config.toml
n_experts = 32
router_score = "softmax"
normalize_top_k = false
routed_scale = 1.0
init_std_router = 0.0157
lr_router = 0.00134
norm = "rmsnorm"
norm_eps = 1e-06
beta1 = 0.9
max_grad_norm = 1.0
batch_tokens = 131072
Below are experts of layer 8 (counted from 0) of a mixture-of-experts language model. Rows are named router (the router's row for the expert), down (a neuron's output weights, with its number) and show model dimensions 0-127. Each number is 128 + 32 x the weight over its row's rms, rounded and kept within 0 to 255. Numbers have three digits each.
Before each expert's rows: a language model's description of what the expert responds to. This comes from a sample of Wikipedia text that the model never trained on.

# expert 31
Determiners and possessives
router:161118197163136169124099166082160120146095093115168145144152070137075149133140131106137089090090119133121130126121075151090139145168082127186175078138101131175148102140181179137152178133158165066087111100082146132161118102092106116101101133130114113079090117120056134130123138131145182095115165083111133130159080057160189144129121166117130163158093167130096196100134143063156096086146
down0:158179155061109090178102123125101153150074171110151126109119137203148175142057089187155186186155154143087135102130120121142163132151109099105135126137093111125108180188139178143075104113114114178100120105128122160117154112093128164165140143072178148143156123097133136120119080148117230102112087150085132132119116131161146195086113172123162100105111120175108121132098127132166147197144
down1:104125057160129056141135076069113064177119116123123100152119151149175124114160111143120140123194157074141122169093162093129124130158145139159119071114158139112117150141152152120144158130107164133168170129091092210149161168158098063083156095118103122156106134190114073146106095083103090113135107136160161138112158138161134136039083152151068148150155076184139146086130157110126167140130
down2:080093129096082171161118104120111073090074166125158097149125126106086137096148090128142054112129151072138123147114170172127128169198139109127150131149185135094106079113174094105090147126135130103100130107157142151083064145131176122157199097099172099105145173140070162109173170145155107126090149136140122197127134138117075143188158125102064137140174083136081136091115084125135178120094
down3:141169106082184151103174088112150069147081126127133155043139161167079161113139105106153178090157160128120142131108157160136140084145115105117154120127133150152168203113119118164132144109130108101152123083091185127097173123115149139151150144112138141139144125080149194076187139123118149179148041076045099128111137080083131176116163163169172112107137187150147144112174107090146129126116
down4:067126113075162130131119131142138140102116169158123152154106175160166103127060107132117093166140170126072121083130169088100080143184090111138127135165091104126169104124172142128125114122109140120133078184144058179177061071160137160174126116167097123143189157117147120155146152049121112146112149108133220119134135140099186114173077130133123085114148123175081122132167130118144082082155
down5:164184166116140124163107149107135105130082088188155101132088127130153125127166171135173060114102136090107158142185136067155111180132161132036126140171116128109107113155105171071133102114111136073169129139169129088186055184135124129121194127085147164125147097134175160153147118093109190126130106136149117086125127150120118188168073156105116151135088175130141086139142139076079115147155
down6:049100156066119103161153110112138125122131040089155157185154114113127123166133147115188144171079116109131051168061106088164101051105084138105133119049089160092140139144168128133111112156092139150110135121126130115140139132086183148184153135172133085102131119109160143119087114192167121139140099090110136086127122137123083132137131111158127165194102128075090162136132127157094068148130
down7:186137109121137141155136156145151090087125166185195118106101086113114133087173173150186057158105165112141105115173112136208106126109154114089097115113101144104144142105097055181128163075114131166147081109130153069160156130085098174152160079123068136140128105127124171089121121114147137070099051075167107129156118148087091168093125114114158122090140112128171115104098166081126099130144
down8:109160119209051160132191145102163100148073117132215151138157177113156164110156148175221108139162128155144124130131137165159086121121061146178170094101121174151129114133089095143146107113133079089162191169143090120092176084122102138140116139095095108121103107142139170108170102132106150125095095091120123174125105183122131110194102091086100094149112122134103150181134101141148119131127
down9:117104165129150142122159117070067112079156091138059169169162096115127162090038173090094144063129181108178105117132106145126102152183157114151135158134120126129141116122099150163165129141111123142156146132190102122129092128102136153156096094138087146070120114173103058112191068120094141098131112111129117150110122138124111131000131120099098165105111074143131112125191124118131101115158
down10:221095139108171146147117090116192160106153150138123059140175130146112155129162080156150190140123103063073167119068156131114179142043165120129081145068133114153122113089130169139130150099154138146073170132158164140140137095199088093123129093099134188162179124139149147128116141156134131076122187127174124168100090127119088093071128138139083131116144159106131131134176123140114100147113
down11:136108107119143098121149114129122130147193147176166135152143075143137165124155124158144100092032194139143146122050176112182164167100098101155143142109101084129161046127159036166121153139126090090158146129112141154137140150125116138168155169142127138134114129140142122201113107146162185102126101168115041112107160082123110140118115151111069122196100148092121144114061135170132127139122

# expert 18
Score and number ends
router:131103103116159117153151106112112095102168085160134128136170125163141057153116060132097173164161165086115079125126164176144101069104142179088096114108111126064145173068099091091094071076109117142155128136125170158159104146156076149110120139171120170116135106172083122162144073086147118179123188124169156108154094162086141127143136149192107124141111062123165105164129107151188163152104
down0:123198085156120115099073164080185136065134093223133162113114179060139055086148133116125163161156112031153095134114164128138116130135155118072151131099132140103135156120141125118044136098110196141131150109152123137112130157169176108126114096164141096094139073091107175101120108151127112126129159146151098120130143158107068119132101109164115099123097126152099138166078119094143186107098
down1:160166061087076136116096111154126143130106131134109124124102153041178099118113153123124114103088124044070160115141181077175125155138141153116138124157159080119068111171122143144121111077111135118153147089107100185114132139122155109097111169090148119119200156038151120122127101177118153133092172112157109125060056144119125097102086122137137130133191132106078157102085159125179141135098
down2:095149133140074168161091144139110129106141120152162086168041120112074131093075155151110127141151113133118085101164113116155118156114094113108101037158100094079134151067130101147104084080118101135117102167133110123179079136150144131139135163188121092097075072180053127085120128162111139116117101132159085072129105112091134111196115156115097159113134078098143105161091131175134159183087
down3:146145117120095102137092070088147116091112114142109087119129112113104105082116146159135137102210148083066130178131165118061094129107144142161129141102070174173140145191120088127210105128167091109130138119101159149137130182087131092146141112116157143106103137078113133084160066127132118109093114156112132071095154193136070101074179109050103117104084065157158156086143130105137138108118
down4:090048133158110131095161120079115175129154075187129119113092137156066124120132155176096101114120118114170071088147147182112097029094131157086168099134080132138122146155157095145149127151147119163166157079184121153145109103071197119143095118119100139088142115128176123063092121115137140139183149122083106091087115150173081120168117147089117138113103090113142129134203141152139110175135
down5:129090124072166118126079102199172115089146212148113143115164121125175170200067124120155108144111132091170187153113104195118152135129127112121142120109148120126186146137144172120195076089125087130121190164121076120132156129150148095099104050113118131104158114130162165157106088074113151134156175166110166085101084160162152150139157115089115120162128199139099159127132157132133083128110
down6:109147136121125161126102143138150165123078078077169156099110101095128077077094088106132119172186099168054127168192146127182157210112111070153138082152055148136100163091130101165121150130159114138151167154127168136092116138161100134099111100174139154063149166160112142157170114140114108173125152148144114156137142192113157137161141097123118038093115136101135084129174087112141126134176
down7:186169137168138106101137135084140101100161119147142153161202115195094045124140110153084135122105102121126102137082137137137096102085134184150142074125169168113124092098153144156133119125102103134122135113181149140134093153124106138116128176148113177137170173099108068130128065105124054128088183150124092122113090120142093157255137157111133132138083078144163103098123141111125062124123
down8:145165069105142097135103118143130145084091136162138096138138122182140091138158144102114121078128158134170127127129078088120113153099192111116100131109198120164107212108094154072189166085147130116124125109144138096144157094140156145134158137113107125126105220177158206142129154048118172122144156074123127131132093119124099122069070127089059121105134117072133141067133099149187114112128
down9:135093195143156076122119109149198137103121157212109158117107131130203078139082098128142106141148131167141195187167174170153120160126127128163172081145078167083138149090106146159158114122077127110163160103157106122175096153158143127122102118085122209079130133123141110187132110152091107077128136140089131094096179128099145148089125150146100162127052165100150124095127117088128116172101
down10:104112141141122123174118206115075111103109124103152150098135139161160083130166198111109142159137097074115153081138127089173161114129175133215137160130084103125074148190127141119162159140101126136132108104165104115140081186136188132145090162094083072117089204091148128152130136140157122157070077154160105085146137161134113074137092101117099114185164100111172122131147111119110127094201
down11:229166112133136097153124089178179148111108171122125127161126117142148107165146161155119117167159176074196086105142158099116165088153155063107097067081150222106178109070061154103085089152138110107145115139144113136168127164047105167068112150058119150113098090133126159121136179150162137121134122159135137144139101128125161111139100137112140106120135124136085087120137110090128097125116

# expert 2
Place/time prepositions
router:161175177141120144129119155065172161167111122115108140167091129117059126173131186144157087184122079138151166116152122135135155154183103108157180105137169120107140122108130102153137066170151104149082180173131097160105106126103152107135126113110107081132171108106072115138104170176076107156125160109094104172115127067075177063133096101135154082083129071117120158104075122094132072080108
down0:149167120171116169155156077127167091116127156110139113203137120099134131138139124128077070118160177164153204122154115150172121064137110158108141101166167155130124060133099134127130032142104122124118160155171144149120139141105137139136117114153053142126182089175060134167123125075172166128173095146185170086162171139133148096157102079128122147088116135158107089120117159145143139179190
down1:132099070123157141131137097096139145103146097156102139125107097184111080101092105147102131104129140111070096116084106137129226111104179112149122137197227164202174141161104142100111102164124174149153070169114143133111124116124198077122146159141135196078154152123173097138131111108107107095152114175040160149124119199162133116114096108103149110114094133108127115135100135121126157149143
down2:134135169102091159053148075135134162109120098111179120119062109068187116134133118185193081140190097110114068147071166099132118134122080088125084165130085130076108111162101095070130136138145170186184144108119103099143131126178139125148145148130161167099087157115087097128079149095127128155145106153156110165124148095158142128149144081159126165210053139152127125161130118132102105113108
down3:153063159109157079110091136133109142090101120105207109146173131097134132081161108136138139121083101101198123100108116157140103112108155194155137162095151143119159187158099105124131149140105107142166163142155034142144134123096177077162104101100104159077134172193130135114135093156127109105129130091112163155133082107147132131119130087066139097151095215109171129095144115158130181156208
down4:183134155140086124068123107113131163135182081050155141207074051155140135160142114188148163147156124123084185108144195133165129146150121141156139107136093148102153162078144125149166108128144096152079156162076113175127130190152172101119147120093118139103091120163165114130108113105129108117163212154102106164131154114086145149122130138117048173146077111140165151137166168125144169127131
down5:155125202059148157114127080130133112091167094115133113087141134124130142143118125158068140099112169080066107127153192099115126119065182123111091053146185125103118185125164204139084192120083111090125116106113150115125060182135087120070091144117130100187109132124119110140194116126171162182127115086132121126120131164182137095095132136164108097083131093114128112137135151154133135158166
down6:156116155102136155115137172137167072113117154112120135155159134188149155135141141119126099164144152147064112150130178146133198137128093124062187112100125105054175134069170165097149118150147114199137096140157158113084148161159142121081171127151132146134135148152074073092180130101168108097120132143142082128132040152094113200067082175122142138142138143053100140097113090145109116129117
down7:177169131104129098180151137141165085111137120080096115127094160150145114139158128143150145139173147200072119142063022147140145138111098133167154108134120114140163147142099094153166167084171106138128162032140168179116141128115100122151181136117054131128107079158134119061127093085079079089105127133135128058121098103138122116096148109097080117097181145133152118118155103128134176077129
down8:087154147171132132173097150138111169165127109108148149074143051135128115064187178091144088142101096126157063103172111087169123097149148104179178105201108172100114157139118093172137090175189115096134090189151073165114105116114197116122093126153159130119143138153089126082119197171116123128102099086131150079119117126130151153174140063138170096133120097129144115130092152153118109102109
down9:074126150128145161157145145118132138084199092131103147104108103142078088126147202096188075107146122132119148226133180123115138111138102092168154105147141046132084210082083117140110120128099182131098172139144122142101090129085170140118120142134115103125094114143153146177124108098127148158107104142149151132135132145133136173205116111084136169155199112169080195104112183120129161133146
down10:203183156160080157128101167154123097085078128119114144106115130118159065142152124151173072123110142153108160143139136131117206171127098166179142135140059130151123167108111159132137139100126175139134146106142093136157094177134110168149182145132059124117139107145116088146115198178098155165079164062110130128100095180150128136185102139165057184129118122126110157094145206142101137155135
down11:139089194116125105100177067141197116125139101115144120132123106151132071086131115156129158134093101090122082064135135201156146134146127118090090125126108103089103185134127142145125120092149131139147186176151160124102081090167127151170122154135106142152143118122093124164141096111120173109113136188154117118124141143157116108237095169018192182106115098149098104110163131144167153115174

# expert 14
Determiners and quantifiers
router:171227146139142175091076077102049111115105103112090164108164137117095163103102124072156116097115141130136154110114106090117169143163093145108124107133111160171147079116144105113113125147165160103172145076092133093092101128142161076155099110147136104116094174062106123147099156090075183141172103130139144123088118090169118197149109203120126138148096140126091132117197092131188143109160
down0:108143213089142138089145223160143132130170149095146153118084117217105159126166136141134087119108076146168070123141157086161129126104064115151109101117059150066198159158122132157142127082085201122141150120056153148160177132162139145143128116136125147151113166078151098139180138127109150097131126174143105088141119096111119084123112143145180125128130077095179092126149106128145123137162
down1:112129073085123142179138126071144130129087119158168116137149093044153148139211089120140120202142136140124152100074101096095100103119180092120184133171092089110124099166122149118090159132181126108196142118148153148113114118082144118111149130135187091148123107140117135192142140207151107119113155105172165154126100169125091181090156153167147134151088107161058120081118105075113149167129
down2:109120114079121125221110084125119168156160105144187140073115156128133096132136106120086164132086119107127123119135160091134124107166125094144180116094153137152115162109140184103116155090122132190070139218103095153098099131115168196137148159115136187133117123167158135107165152147160070081079138152144069152098127104117134116211141133148117056139125143143100138092103123114092213171116
down3:130152091177143086098110127118154178151146125099148131132137127118138123081108118161065044182140142142103101098175159131097142100130171089123145181120106110139171162133033155147058139116141131082129123150124035131103120095117172187114125109165154151167111132182131086157104127162129107126175087120074166109163099140141144107028119165184146085131089125159137106138091128115103138120097
down4:083158132100129116156175131168086135115100108161165164096139060149121080128073142150088131144155128123118156166123144181184070162109137160134168135108157148102108192097191110150154151115185083092128130148125157085138100051173110113099130138109091153135087141128163090139101087200080124161178127078127128058151112124127179070148152124142154182108086077130157098108121114119133116179096
down5:067145093135164102126154102132143152146102175116130133144118131192104092158183129128105149124132127087126167145174146165150126128095131107151193114146088189142125143119191056137135127044142138148136203136128131111168096141158099119112064130162133129068168118153115148143142140097134132151155190119160144131144162120086114138190108179115119116199121083179102221118109080156164178120166
down6:200188171143183143133176106115156119078186167125160135104149165173136148102164161070138162154132095148172117089084097172118109130157128083096113124134115107093135093164104127129143135180158171110103108059116178059135149082194144141135113103141121090135145100079122075168102123139122161165138174156172129201122131092140110128115112072080145166107137118117160085106093080080106122154109
down7:129150132148120200125134133178142159092124138108144122159116135066159158159159140134100131124124140157172167158164113059144132121119088094138091142161194145094076156111129042106172095121120126147159053189113149126114170122096141156080131144126088187152184078114132101128154085096117142060098170163113080078146089132156060144162095106177178116105148110137164142150144147172170113134140
down8:217066097130082091128126079126140156111100170074132163142141167112078065083156144147054159070109115088078130137138143149102112149127159121143104125090123150098121090153126149150116100132076154164077166134117097129102107172130134107161134169147169165166175164157126071128118094122098129143074080142157121173055113130122081103197103091109137094135133147113124164132124158172101174074114
down9:143161119144138085102119182114100155089109087109128152086155130108134152093212199133132167178109105109121141099136133138124163101075182137063127151122126177124131056104132113093207171180101111133111112192133045081124157123148137129175138112147124099169141158126124126098113114143149113131075100164142109086111122087144145085058128125142166171115097118184144044093152144153109125091135
down10:188144111117115094161133072131075165149100129171146138091120132120135155133117145168099113169188114148117102123126163100114084172156093085122071106101187113141145146129111141154142085062124123118192163102137067103141144097201072132095154110155123092163111114155111114171142075144111188148074123124183132141125145081150141229080139189122090128136140171151156088141133109112133145093069
down11:164124189157152104117136123125133125089149118158123096166146093169105138074088127157136113100104082151154118174134127112091139120074097142087063181165154143159126075103078191119132082117109144147167057102176071174094154087113153138185154139128181169133150128145156135165189156094154162131130137162138146104142182135175084194111160166103136052113104085112146124126088089112091127101106

# expert 20
Plural noun endings
router:034173111097139134157113099095075128069095080109093133180154148175118156133130085104129134117173118101173155115162157109079185112124120128093100119179050149130137134175163066129138133162159090152086167161089123136145121125164087141174125109092129140118099146084148133113118079083162092157171170115142071158147110180104106138134080186151097165111120139156158088178088151149148163134089
down0:163132107132150165099075147099137163105130150190113140142124158111161136088139114140137105144152121095150075121118108165118128124181173131112119106136140084161133088173131069158153107166122159094136105129205067172155124137124094082091146127147093146210079114173144055090104123107142106148085102136127163108110144174102130140236119163114134126055155163161148093080150173156056131126125
down1:102111113096141148101142109151089114082143175122126182125181088153138069196123127125103078097105179081120171138096133128088120043123090133122147184145098115161107110116152135129118078149087159124129116090138135093171156148089105163090094092089158183123033159125129140100165154131099110103130132152168136080124126094116189158156192112170186151115131167081129125162089086085159140113090
down2:074135160078116143176167127101066087109121149196121100143119075143101102135147136163180139129130130067145073108058137120077171071145133188144129099096146180098151139088096113110124077144137201124141140163128189140107155162091128118107133123104083150190137104116153100147143196057133113133128144138164084147141120112140150181117128136108131145164140127159132058186130104107133135069073
down3:016155152124125136094127142106165137128136131133096107097125101166153114110033106135145149175130098133130144140100187139120100141104128165107126218118083135128139141122101164144174105120106144100097091147123093129138054104104093110093107150143141125121162137145152098148133122109199178038147143113135130164163173101143133189166138088083150126153074178091169155141206147171107121141147
down4:120127179109153146124146149196108063122125120132094121099124116133118122122100108159109146126108185184090107167123156142131096106155138122116104149125085125120146136141136138168096165122081088105111115133153192119172133148154139095171144072129100160144103180073112141124125110086143119107093107096153133103080104085140062131255076091167056090114133164171148105114161126091119132118110
down5:140141102083111083149103158136190083118068091135164145164200134134157082119149054117087104208116144175132165182144098150111138116134142162178109112131117107152088084143115090138096096150105053135147164130110137139148065107113168132159086127057171126154146171101089163144126112135116138150139092126120156091123097107112118140154113190162125152087112124180065125149166175139154074071117
down6:078123062110144125151144070149132097117164146116116095183153192142177169140147091064116147171128161142114107099095176140150154055129139165132139148113109123102057101162127093089098167114143142195170181109119196161092160086173142097148137187129130178103194142142181146169111080136124135084104161090168120126143122178161104157155093134144161147138116123191137126107121103151116096143160
down7:132142176120107165184137055154131070140066133140100129149108091085101109103193146087162110118126105124153106111147207079205095146113101162158122111082167146150169113100123150131116110135137187109110141165171146169127063133085146107073110120115091138099127113058193106132134109139144096110168172163128081144203140130093108111166124160150132149049134100146136102163126089108120108155117
down8:086087164131125128121131141093136125138093144192163166121173174079121169158099127105065152149075164122107079119177118094055143113110151118109092096124076148127105069183152065104121186154127117146081180133096121172142125129089134136207103198215133134152112135138119149143164097094101137154147116143160169149158136111114109138159155106132149162127084138167064121160133195162127155119148
down9:113167134159131127036119115130115110151118128154053125108112133183099136056115107153092096081087108106134101149139117129122101099110175110070093096158087086046115094127155112081135153160082142155141159195158091215122186162142079144099171167137122113090146058112123063137131148134168137164148173131130159122166111128139138120147130131119135113081130137151146096144134128108109058081163
down10:140130094104091175089156064161158078163147065141127138173130085102086110107125108146142149098131117129141102186126114185092098120175142126098104133086115123136128169139166134137088130099095161114107130126089123150138129095126089096099164107061117155092095146092075088123066143160125091124091066148108075147194170083124166106139085172151098130129112158177100142156155031143168184138160
down11:136169116093124114165142144173161094093087134144067173152106152191096170189147081162096150084102119098179073146141087171168109139141105125123128107085056163173120140112174109139070102116085193139110174120172155111113122095108093165173115111119167159119180112117131103147143126088129140113087080116156105082120218149085134135119133108107131088173150106139119122084140146148042117121120

# expert 30
Opening parentheses and scripts
router:099144101172058142103055171191086142119171157147089145092131154046172073191054127118113108170090135150152112136111148143157144135146099149138108150106180157129108117101147091085165143113066202110080130129143151173127125137137153104140139099170122159089100134135077120151155113102149151137091070146141190085134101100101140119126140088096099104105179120109130109074151134134077120094180
down0:190114053079093103177122142189122147100120112100157143124149151138100158146089084156101079104138112062123090104129169079180207147119147055152103162125101172166141142142101136174109168183153125116155115088163130194174123139089134127165156123111156108109130112147113150154126137125149047165141106138162165067186133143112103158193137100193154106103161150139115118100119144135098135134149
down1:048119149131098092142081140201102106071138140152138096122134092099108144055148135115125088127129150149103199135146095141106103083145156133174164170132095095136178170094136136102110113150071135130104149063114154075117165123137169110160099144134099149095079114153146064090065132147131112111198183095129128124092160101078204169095130141141105136075147149125108141124104068081114151114121
down2:136134110084087112146121092095119096110126115142091153140124114133124104164115107046115116156143119159179092133110165043109167092120104177121140160128105101098129156090126182109155121106172088119100130066105155116194158171176187090150147161046162122125094089142126147163128123067160179121109203200096117156172111127071148113157107122101134148093139110137096180117177169122107140139160
down3:122100177136123099144151145165088096123159155120121162092127133089084135102084072148159126093102095082149097110130072110107087098077101115098090137105188066114124125138082084115092120085103122140091115103185093130151131100158165137133124109136135045067152158114142133081162189137131157140055163073150160161069076156149124054137134125187174112165090105092130133148159129082109120119138
down4:159119167150128136170088137174139124128088176088095134172107125151138124118141135142184066142135081117156100187081130109136173129091164104153089173109150106115092177132094112128161100147146088096103072124132102122133176121165143133098115102146151139073081178166101150106145088083118093110108122223085105126076103093098133133022134130153142077129126181118163140117149145194126175169137
down5:120166156092098058157180105119109135122149073134096126139105076127129086194130121181127114135150113089169120076125106150160110103117097104046176156113125078153100118128147102132130111149140171077077116111150089063150113145119135138106106128153125126118124127110150084216066141139091149147128113122165101134101099081176109156179154145190065102147094153085169109163154078082074093138155
down6:185169124105172143092100094159120144091139100112073088153158128161165084102113136135167144134149132108106120160095038107118123143135145131101130158132162166094069174097174137127114131143120069163146087185168129132158200114171074097099097154123102141146162094171143157111157128143122146115114120137135079047151104136107098179066094169148175097165142144176172122094138184163172117178121
down7:138096123118072130151100209154115171133143090181144140065148131150121134137159139113178133162131109145125173116143090159154064174078122131113109101058142153192164137145083055115144099158142104120111082204123117156156122108127083100083118153140121088116138151125181119162148150145148099102137108139108093087061164143082120179034144148109144116119124129128143049170116128122168125159165
down8:149124103172106150116163065108073125123134105138150101141149147149113100150134095121095133127154078064122139162047157083156128101160131120152093161106161099128134133088135062138163109092165080178063120097146135120095095133136071131130152110135120134054170163067168060137124122109148062108141146126185104101158183129126153189191091127174099129109142082117151133145154165086144123179169
down9:122117096143172098146104118148145131062082149127129153112123187113117171089125117075147107120118139049056108164091116159131039172085099190102167109150155123083123079124137141120177114083095100152170113113121160125129120143108111079132077119085116101179128114133125141096113052176157053156158155110137094169088111143097158123110120094125157154167096099178180161084132098112125144160090
down10:154119153100092168115126165129110105133164076133106117104167202124170084126113159138071094173189131095049135119061133128084117187088154094127100083114112054142135129109126118113123105160135164119170090105097119165112099117141128173092102148091145139110150105218112122111136107114110160065128091115144154080103184118103158134105064177147109124107207116124131127104184160096137147086131
down11:131088068157114126199138147108140127137097153085118133091084131150114107161120126113146132153156177124104078149116100137087146100114174080059145146125102127147140133157116082175188168111215054151127081194181083126108074134125061156093142114110169129076120134134165167143065177076127162155118106122143170151112144116111098140168143149072142135100178118147110147088096076144107137125142

# expert 5
Numeric table cells
router:130116132107064094167106161152154166189158070120151156103054183145151153169098130152152147144094135118061167107168108157158140085131163155104092173091142144173084174178064149112084113149106121083120149170161127176130177144133142111170133110121159101159127119092074128155155147148123147064068103169141125183070051105150106109094127143172149117150162142151163147117147113139153127117092
down0:151125179129150134145127112126154101104131127101161134132064171138158082159138137191101089185165064105125103127102138087107108101095095106180171125139124147138070100164073111108139147123077090100130206089060129149143123084117091122089124162124131101134098109133122134155161080088193144130115047115137110102155145189157133173172181120168138089115173106142141086103060088128149110175112
down1:135121140139132141108138094118196137109157082184163175113111077148110109146096136142129180174190093151190163143127152167073133116106120163167133107136180116100119104075062118187154132140121120109126104153161125154118131132147102107081129081154179155144157109132166166098115138116170133127083156100105086098107162139169125084151174152176119097146027131115076209136157184157182152131133
down2:146142166134152132171169136095173109133135131095156191163123138120105118160100144185149122086120072145130120077162072156125131143081116143132145145077125087152125136193086165079039125139115057131172138164061186133108161133123109097171102139115205105139150127120115158093118154137073052112080091119095148165115102132116083103144130107175095134158142146107162100137099103123150174101193
down3:149106192150074115172172188129143171100120141117117131073138070143122096152110161130216081103131130132154097101160118102146171037122113163153103099139130138154128167179121113111145154071091107118171126110092108097159156164134075135141132117125114092166144098099084124143163129134149148103088128089125103187058108061120171124204145119098124157106108139140154135124127096078213126118155
down4:097101191132128103150163091118093072109133119142117148104085145187115111129138185095149068108129097161157096108102188136146173083133134143139140133170141185111128133083143120142155115117170159110115143046092142103127077147107174075156114105117148076106201127165128132118113142148160073164187186127123148135071199108172103110093148134138149195125141123159106159091164048092127138151122
down5:103090128122132115114115118140114130059139156117125125093128123063144164135135147162127116125139155136107158172221123095122163050091096179162162114147145134072113074125094151117107173075145102156128152159163090097133111136127152118155163167117130122139123121110082117059162132082118131177068071163122120107140128135150173120103163186181106052189116073122133087069078114163117156079144
down6:149090150176129096169103147141172075101100136098055170173145211129169092183112096081145161109156090125129129151160125095158060076093141122122092139131104136166127093139159140128123080157121141149095082151171142121091111096094094145078115145106120041143134134114101154142147124030128083149123117094121140184142070130114119137130156130079103114101156084105169101162194108130145098151117
down7:169166123112147092063152112074096061091128130085094112162140118097173139186092117121231119113184144085138113093104148129121111119073090023159131113088098135115117150144142176141125105131190136114127094128065167169098116116122083113088155135142130150114138132137122157103161142107149087144137077150137155086157122125143134090154074110124171149151103079067116119079121074096121139099168
down8:224138119113148166115147095155133196123217143118166121101125158132118088073097124098157122142149116116108160110102145110122142135100154070079147190123162099091082203090070110156191141071130132165131124121113100153114112143112087131111192103136142096085135157126133111164124120094136146126182138131178158163148197080132121129052149096147137165173115133059133122097112157085144133124110
down9:158141155092068100170143140119146154119150136078158090109110112123091167129181147204081142145162143088093106150105108115116105108124124087165102113043178146119178164100120120114138128111126081196122072130097058075140136097117147139103182153155114146073128142135111118153156124082164133111027128103166139199104141166117157135138083111215169116109106149146095110158114118101109125133109
down10:069097126103087098107119086133146171106099139159166128122139138117123143091175076111115163210211163132175147113098120138114138115186135140132113159120164194153148121106085076139053118147105154089174088123168146175179163200095163125128140101133098144175139095150129111120107096179082135142136156172120164173135164157145097139080126192139126098157096153160155146084170166126177128104120
down11:109155160127131132126097130080150127164168109099117081120140171165104109172170082154127137131214090149073115124098150127172136173179086157144081100117136138103127082151068130089125180092070228095123110124159169100170096165103105153123121119150097100086131145135140125116191125145167142104132133108104107179135115163052128179129168126159113146110098203127192135100134090111154161113100

# expert 1
Prepositions before noun phrases
router:162172164187077127078082123097164155113118126098106163168093140182087150159081187106134134111112080092145173127187094090157211174166109134171120119161090120134120113165144152150117117150133087182117167131155122132078076143124177108138171069083123096130150146081096126153133194145096093156111091149178134164116115135071101149143161138124158107134093098157135190096081137086120126121106
down0:169179163141108159126112097147033067149138140099102111071131155122111150104126169163096040127147128101099153173162136172126118084126115128168157175157095102129125163183111111155143102111136103147142150187118098101127106155134172120150134202123142110147102082095193104125135176133118129149135117084131126143025133087082164160185132138158144135135139182138066176115110160150128082104135
down1:075093097103117152127143078097145063085146073099101140095117144119181157115095154102148176079104150125192129151112088124141151163108155158144168120086121098156116099113120117157088132166149159053133050110195094147059129087129152133126228183137147127155129129116150151159168096149135156123064109171119132127138144197099161118112155180146126163125112162138099108125119057131110146112142
down2:111194128122167136149108126070129121167153107120144107095111119106092105101148164076183119124157152072124116097095126107134124165164158098135105151109100130125129083178089106187146091138129103108153132146188130111100062075102111136144179091086109114189159113077093131103140140162192108100059093100093166082179119144111139127035151094136154127155127053121158178094107144122110084162161
down3:131100117102145107118106117168104136191137079085103103102185112166090084145117106196116115153130125103100129131153058142151084101101109159130126152162151080147094123136149108107174107141142110150116098134187153074152101142138171136125090144150141100157142172125070098138072066152136195127205075146143153124033141157146151111090149166095140124146165061082169144153149194143107136157118
down4:106120156163172137124061109062169144101131179072155076169112151131181130103117141163154184165099117156130143118151172151098133129103146090108144115125029150125105210155138223111117147138049147117134153145120111090093131140105183067166123121177148132107104163114164094177147116158101145106086122135155087096125094162141082120183149182078103124134122130112091106137119135124140106119124
down5:148126184155135120150152143105135138134137167133081138091096134118071149106179117037098196103141117067116097124133137141128154174135145116099164146113100081215141137132149085111157162179091098130098116196149145066151093130096135170146095103098134118096145148142107138156130169236171164134150162125121106164134121128120172130195134125076112185086144136165142143123149053145158121135120
down6:107126128117147104119148143134171148117145078112135120139181137113120112128168091089124163086135119075089104131133076109085099105145146061093097108100140163212164081099093135091139125140104109096135113104122148144165135150160118161115102124035124185131094117101154201100090091087168119086142160114132195168190103089137123100083151095191057144111168106166096123095119065105091116138112
down7:167150111152075179155169162160174114141106115168138072043159082104142112106136183140131138121146175102127156153142116173159093152130053109156136106089184101135100097131170145137139157136130124151149145114173173134116117140139089078173164098128115148175157206163069104181091080087133156128157094106128129095102127111163083153128069169082104148178060137150101104093156103142131105144145
down8:080124125132126125190191075145102125116167130131114096182076099162098080129140090015187137119177153129130110153067145147122102088097143145113132090120140130098146134137169133155145072096167095123165161138114189146147124096173119151098113136079137173103113132124224097117117109094120115158124121161149107115098084172154143105086126107154112131109192136135199133128101069115134196131133
down9:107155120160156092106083140138136123110131134081127108103095079136066138148120131150134129095110135130155115111066132110149113117125054105181087112185080142172086141119056137063090087173205084123112141108163120142091146234108169114148088125162157107187098124124113113120128133118144099129145182110140121193097042120109101127125073095171131168083114154149132174138143150102139140152115
down10:096133139069127115136078138122134139117159111140152120226127076138139139125140188192151125149112100113089085160163146085148146074112099152121110152183106104117134183160120140169144086067071171144145086107147206104185146096134060119144150089094065100152160154136159093099081132151148120185135125112163175162135172167109122142139153109099128118135133057107148137130117133129175069134094
down11:179136128175076133104093099120148194105136172184166189170107074100163155150132105162151126099169136138133158088065148128162141123181162141115081098130168172085143117136147110154113126053138139175130070080137109169147165111184175099087088083141101154108094150140115105119163143124106170087101085128122078164111161119121115167105109150142129138162061139096144155056161110145132112078160